Below are experts of layer 5 (counted from 0) of a mixture-of-experts language model. Rows are named router (the router's row for the expert), down (a neuron's output weights, with its number) and show model dimensions 0-159. Each number is 500 + 50 x the weight over its row's rms, rounded and kept within 0 to 999. Numbers have three digits each.
After each expert's rows: a language model's description of what the expert responds to. This comes from a sample of Wikipedia text that the model never trained on.

# expert 26
router:578496481484513415515426468472460621438544471516463426505534467555514499521504473602504528481586482455496513596532485509513480502451569441453489422492460447548444485445568483511454526405535447547521505424627448505515521469575542488584409482543462467491571450535464495386462495475493524514575526483457569491499507606452372468516490531505532421521548511493494532556477571464506477446427582570420604457503571535474353484410589506498462460558532512469530560503541460556474460511514511
down0:525367403547645516496502504437539555437504454469434505542537495479551568543576437492435549610454574484546491545486545463400541512537543524380554524494474486428443461523508444577444526582562501469471558484463525454518492530421379574516484468568503470449550569489550448525499407514454502623485601456527569534497495478595467427502549546461488556520518476532439421489511445498552491474446471533489448499479458472493463539480497458477527463490509418464553499572507561456556434498529570
down1:504550517534532548463416571521576545605528465529579534470496496479417494489514524432525588460403534364543529439547517513505480566494513518486459450497520485495531467504437455498472516479517565501428465446495478479566511531476522422462401543438430484540502458399637546531506514591537512501562451443479516447528548512483501510599451409478461534549483445453480590464491552458435567535630526482482531533547455482452514445472518559526592437495493463487459510577575620420502474405576467
down2:524503569563479538566503498467610465507525496554525602439569497582497537436512382564561516539529433466489607516493471515555556430498520490456557513582501574487565545475456433411375452562479494397502538395462590484510458576515417529497424511599605499499462472506582468528524509446434476447493445450502423566528536490505492557534517500468459470437449478629477385452554539485502527457490545514510520458462520495468525473453412519467450471554497587437487500502435489562509488455508493
down3:472593503466503571527480506425433555548476549468482440515497530495500466468435512580507515414569480429475443546438563366496511473579527521391520518562472550357545450492590551476522466485545416479456509511488450447544457456452429431541546504511563437544483581510523456433395599502506606520444546529465525526504480486518493483488516428513476489609458592469514469550454609554414502550505571483511512465466582531486566508527475517465493436564447512510481533506460427508575434553439574
What it handles: Sports and football career text: infobox fields, line breaks before headings, words like played, yards, football, goals, and the before club names.

# expert 30
router:531431494468510482476462472506554497478598518501493445479431498501466514581411563589397475468462490480550477486548513463512482547463574434414583495499499500549392507553523516514519410485539468383481460519605497391485497531543488505501402463587457412568465425551510509459462496490480513537557553453580443503546509545376456440528499430467531489526496524519472526559525498436592589470509543529473490542521565530520400427488503564576442496548515423565529435491614591545516429548438528
down5:571544593444544558503523551459569415538516567540521527477502465524521525506551472457566505463502475519458471479453512464520546438577466509435514485499412528624493553431502530503592525593550493460478378315444522559419566510415517458417506424463471459522504451564511441481477497582440577560525558459551548550486556568512521521512550433474438521537577448481410437502484485509486464447530501440468539538503465484478573451568533535549473387456422488523456490456539478508551467464518592
down6:382490416515411426401509445491436449503444479580531558513609505495514499476490489494533422550485465600575542519455507419456488515496473441490464483536520463528543562594528422477603560423521577511483483508505438490454503616439441506524443410540498567457514486505549481579507569518508534456416506537530499474524451542551475534504522470494410413427543459533452533498476568441438509531577590490571596468502500412589588506488525529522491542479531567505475549484486583492510444408499418
down7:439477504500440449559556357575495515387537532517508445458517489497466597506546463506449528567446562443525472536552498535462468600476531471639498504426456500502607506512411491632528453476440384508488485447447504469568388505446454557517507529468445520503487469479458510524489435525511555523510480478511532471490520439528557554517513454478433593583548503556487560598411517472407535445497423607548543530485463525515500501466455525505480556516440523507501436532610425520501459532540428
down8:556534522428447511558533558494418501600453502484500522475381415463514456536523505536547514386446449506486511557467492477554474506546504468390496460513526486532506499538495561461552529506509463413493522472469617632459448526351457549478519538494452542432514519531475584573559494483515475481342455598482518537463559509575401533585513487456517630470493467471532549459464515446450443561500477475481458578485517444479606551558530447494544516467540430532462521576492506483468540517457517
What it handles: Quantity words and numbers such as all, two, some, most, %, especially census prose like "Of all households" and "two or more races".

# expert 48
router:443591485512474436489486538499548547463550518439509443474474440540547476462461473545509537530586512452444528461551481477521601501484516535489498337521432441544498511480520587443449468459487477438538519533536479449444508330509468463569439554495483469524558495555458428582508530464533548606594502469456379421527544537543442437489455532530574511496533560424495611543565578444476605466410544523469502510557465516500445496527487571572456454486495418529565538529524574487454472513533516
down2:497541506540559497517510484552554446483496518470466478605475430453403524407422455484460418490424517526498522616443422575528555472442556483500461545476535577455556472600518459639542462477533497592477529532489511444501429506440518438431541567502495554472480444555446492444531483506569441535557524487482563513451464433468461508425548467494526585466462506519485451381458605522416555460501548554577502539554460571507416506515453491409590478507477503541456566468601475565501467539434476
down3:487521488560436562477557516482467540527469495491449454473475547499491524530463473462492533470491545588494570488542560458551470493463491469581430427484517443488418521483518563536569592560504539508482489595465492540507446530462441502472387419624548462447559597502390526427410477519434549411436488473516472464519475574537526594436587455410459523472500541559540493528469545533494442485560504391395486467516505637531610617514494495475485562489423491480418519468510518432533509474506530
down4:449614491564486579604450502593510489473521480429568428410485388451583500436458530549464522517511470600432560492470465477441560512484532453457429501490470473487548534528496521501422466520507414490500585574542437438479561455411547544427579456385503516571473522433518501523507511507575466480378498526485495471553473483500545454529495471523564586546450535475597488595536523457507520508501472483494509470495437501439405440642446599546487509479509446456452536515509552508463554535548469
down5:421461533480633455523513436509472522559489574555506545486401513515423506585529510525507427515476556536568513485581488564468536505500527522594538609479512610539481485530498466488601509458538561421374451522466501454564436479427458535512513534465402494554521559436411403466563428448471432478597428476506465511453445538474452495443528420429473572544455471521463490525484447440485451478479503548506496604534490511474488508448477582482573514531542584580545468578509466474434530459446530
What it handles: Occupation, role and affiliation words, often endings completing them: co-founder, pitcher, physicist, hurler, member, President, Republican, coach.

# expert 13
router:508593511613483453483456472501539512492561507501537464485493469524487479542500410487490584529542524459499500540576531520552524440501546512553460420477480448556574458448500562475430338428522447409507531493556543398484573467559518485596462601450459487424505463598477514572444553404488534496587488534463387533452541486512373542433501526544539485535519529442512570517571532453489527464447480468450436504465491541454421488413518491509488495490427493509528436551566443571375529471478507
down0:518483510540464389478476544480557462476462595542515432507495547456546445431442464497459559487555623460522528434549486481518530376478565526531503566508510559398507580483504452626394520541520444537456456539491429608423411474496554463459549498493486585542496436461445476439537577507549526535391429461520459470586501573525421429534568468540504462597460429511445521554448397556525455518459475577547471496478518513452475472533518562545514463533512506481512551582524507451484483468494565
down1:540518520411436503559498490504525438586458558461498478547611449559602528480490479457495481551512555512471466456469509512497558546554474537475469495409502488509453378471473560478434508485502447528499616523394483433536514440544448493553504516463506495515465526529459498538483445464611458574635583422477558529468507502544536521594413419611529500414444450440472533446412528474544505468371496493562558454456473484472460431515533521499582505515498507498497506472491481557579506607460608
down2:485527530432464451548530537494515534479491548455538485417495524401437576492535471504533534623541428522539399557441517514551470547481581432479446502469424595432545562549475512522467600508572457586486543441408501525489456472380581465619492522532472540554522503450541391417540473536456511426521499531472545497528442484532508402476434483487487549467514386552448475520543512402537461479465480485571533509528492521528364510497548619510538497536536528465498523529465504469414510569486449
down3:520531478448508444478514529395515524491520589499482399465457494540504389414445491519526460531458486415559559512478517494496492516426540497487470440509604577387384474573430554501470448460395553513554519566449514444493528541484531450434466537551483584406504513516521498603588466493574404591526476514546550536452473533503496538635494549468453477440415462536458527412464452496463483453492530456535500483527519490448461543576524535534599524516443440572530548432540552545524573537511541
What it handles: Short mid-word pieces in common words, like arch-bi-shop, emp-la-cement, sw-im-mer, plus nouns like wife, daughter, love, couple in narrative text.

# expert 22
router:500543445498422515549492562466481509509565451430479523458463583612449508534485504619466560428511469410461464518531532551518542485427531506478536403472453492492452533408608512563494503466422549461445565512478454460506480472561471434526472601559513462546473465512377511408462468482486452551545520505466437451591557612461529461414492556514450546460570585475529497538462529463537454484531506461425527485497528547541480504506459389519535510587509514630603530511478480466418455538433562
down0:463509452503424522586457469506462464509522499608501431479581573469509450445473504668474522544512523544548500513538521441503463511564529550495438442443496498570488472486487475552384440552438498463415455490515429615451501569608544569533549506628490523433567442509491446528459454434484466511557533469462509559449469507455500486596567509472518401502487555583541444429496457430531584482486458518478567452404470495496528518521472469528474406483518535430533493486519570565625490522458502
down1:525526508545567463527499484465564513554476494553491489535517456517523475446510492494542545431512315521580518427509522496594465527551519504587562478504505521644424449564461507450535480449491508497442485509478526493479542416590516408449447498495537464481605481454538451562458456439579571452471447413511496520433450518578448471432583505575606442458522528513584528523483426504467536488554515493451481469516505544463490425409524503610484524431632438474471485476422523508490418468547528
down2:400485576407459459421601571483531562559473467485436431507470472522442535470516522477516478581489571412453555496468503463616486480427548347458574489484509469514476588542525492569470500540585440515492478543570473436483426433558522556486495499547453515618457523523515493572593451500498474588540420444526459530534475501469514509583467531514482440611412458568492467489470551504468584500420517566440534554446485518489360507497458508504489470500488584481511529533480528522496533526412490
down3:568452540516435466454541559502501494575501522469468448589526457516530495409439548516457482502468461548461446491545485438495504460434587520607478574531509401581521496588501447499450532437506562566512395537400542476513437505488488480516571476529553481484442435458394499523504396574544438540470493434536536493502503510531569506519544548506493470578511466414527471467506469480510515473516467543490465553440584425547505484589457373461545548421540539475516482481511551635491450618616568
What it handles: The ly suffix and adverbs such as previously, again, later, rather, plus prepositions like to, on, by, in mid-sentence.

# expert 37
router:506388435548520416486466499438582636465526543479474460546492463576485441475524474562429545410494454482464541567520472514591541499481528437490474431564454519556479472522578445488460559445536542510470522462547498481542541399523493545588455512531434526483608432499436477471495518485544476513496529432465533448517484530492474530518501496587489505472543545457485503644542602484536474472455586535494554393480556531512377401388494507494431509622551496481567573469532573545464489496532490
down0:563473450587608519481580574555520645470604493602565439586476488430531428502459555570451417605425463462470491505556489456523490562507457580464422458446464422512539553527446506518427464491526531554465437485505483537481458556563520504541559568604556445529496544432476566413466401459507511493479459501461507511486483432556525530571529493491475392462442529505485471459475447419508516452500525464513568521540515474498545443515537560501569475531445427571476484494529430504441467560462428
down1:542482428473507487465501576478490582468542533581438468546500492429482595441454622490459471524517450565461484401445501517431388569475479423555457535438539564509474485461471496513464589470533526563479506423495414521516530456510530462465536545489614510450487537477522518467462470495564515502520449453404516550514448598436463480419667456414568540463513548540478648506515531522535417509545476465540583416512571590483456538481563460496490505513460514461404518473491543529507475529526480
down2:506527484546455531506484515484574524580438480512576532611454527505508441422565486662486510566479456438462523448440461541571465441499402543455506444526474557456466426421519537481491569445510469527529562474514461538501419452482508456491566497482522529593485556486497419537463458618495525503534542453540572529430592620553564527554512417548580481529534561479421501500427561482547449538460512533439537487496545464432429498431531566454405429479450484404475507490495441498514456461584529
down3:600472482518496378537516531568496525540446472566465509486559549453451616494447587479477551540478509420505422510591397401506387548540490506485433488451487470532457470503497543503465527444435505567514638490403495466496479505499473552537488501469611575559539563481503459532531479411536487547541498484531491524447494442529536545469561460417673525525569433524448590519433448536493516547440490486535524557509442500484433529523499506562470525495441488407466461470522461430411545487542497
What it handles: Function words and short words in sports writing about teams, drafts and wins, e.g. defeated X to win, pick by, for the, All-American.

# expert 25
router:596473576577540487509489505434532586415520508464515444536468560571506467550425428491484494429533444617438533573606498517560579518520565464504474457544533475593423443466536480463468471486538510481498493536467462508634482518595417559514511556537495483490508492465395473521491526483600377471570518513457504450482513514362464556483580467574571521426519526471517469448543584423460502463506528393490569442457455517499494495386493449511513442511404510509503549521479475465463531480540484
down6:582554536491441495519451568490437584429512529575513488491496478485563515451442503540424418472564459475491514708482532490488445526454492509526450507495513557446511491475523565432493463512504611504480459479487527558497471553457439547476604510596448511363486469443499447466501496504489459513391454451523461514466427432555490482574549559547444459494528483544515539449550536555427618514533469457500462494476533448559598499472549493534513470560549439408518552379567555511525456415474498
down7:576496504396550506392580578551579465543578475419485497421508575430511477450445548547476446503514512445481603549415536467503490537502653536517607485470495452433583493459519634439458495510451472428549483538463475481495462501504497486501547458549452533503437474457482431473527556538533543541424501551584537564451523454487533569421458510503454497469411534453464548568473509538563535581464430548505452551545546585530491467506477479563443533438425531485516467489505561459505466460389461
down8:462518538592444501437537489558572524535531540578532509536515369534486435594491466523527452499491456416549516384475436442476434462481442562540449522465465507412470483540495488505556470462513555509506504464397528591479528511448614475475433456520489559512478553499516525525598419533577424563532572482529492450466494411482508490499528544478506593529465451498450505499460475471458528506506510583498590450520491425465477611405571569415539575570433466519343545525537491556491486503462502
down9:412514480535490515510505510516506498570390539479494507525485499582537567497562471442552543486577534477454453408432421515528653505511525506434610466450455609489499499451480522378450556458439478487530580553513572567464516542396479412477564558473433559561551503523474526545588431453506428519554485454439423534578535571391553520483483527474554524491492418493510539544488577467420545416510408495519515476529510497522500481480530480588470456446452469470524463503461465506499451561602500
What it handles: Hyphens inside titles and compound names, plus opening quotes and first pieces of song, album or show titles, e.g. Hand-to-Mouth, You, Kid.

# expert 42
router:645551477533472376589459561446468518473470490474421531496442578525345539504482450541425629490525437456430482511519510613524510526534521527485520544513572494526478516563497489434469527501541558519456520545519514394600483383560393507500447537475489479537437516550485454495486580513592486482502487533480476452528526591502514488370527459477510466504538509458471501576520527460479443571431527376439545442490494480471496528479515425504538469459449551522456521483605528499502428521548525
down3:547467583511427475441466493563565420565511469506440474441545491453465398525469456438511524520402558546458478467530496446417473537529432482537532497455526524398529509537421519459518531473421491463469498452526501516523443415516511492573518434621618401498504464540575550477483531572521500443404474546498556508490425538523523529531533554491599454565487469516589452460599613476524572519477506530534413405459477502586386464469582476447542510526503512550545408516508497532478568488545534
down4:585534487495540528582501445457438503591461576503544485610563556504507498490516530529465442530555562486553486506469481502506511490587483531369446469514491507484511441503527484574443458519532534530407512455454469562498495617460507565492468474427476493418572538431451566466444504485446574447556522542445527477598511343530512434497557483506499484380484511508523464502446428542485454487567405435555505428520409482567522543482481490490540615503397543500518614513479554454462409535478506
down5:542446468433476534534506489444533439528491515478542477519481425517539430490437428434524527491488492609470618461553416506502525620475540558509533504605575542535453527524462501389464504508522545533518573508508477503605494534497521593472493642450524460494456475458457543524410439458484520466512503448444585480542528471485449520467418510523470528467390483374511508493438423519575505505431499445543569523440531513606474465500472432450538582498464534561492568439456518513640555448489508
down6:486513508462546584465364518590488548488496612556577568528464575467467552509607430498461526595506435563476440507444460458529442563551457512593578502486446495529465447453583476436480514480491511500510529526507499481430537435506482444451540470416514511498544496520537390428435515518455530541481461461468423455502453527461535500585608535488460533389362549551483500608541414557459513510409498560461543523540536509545473462450509535484426537491509435494538524549473454584430479504518458
What it handles: Prepositions in institution names (Institute for, University of), and word pieces inside foreign names and titles, like Villeneuve, Museum, poética.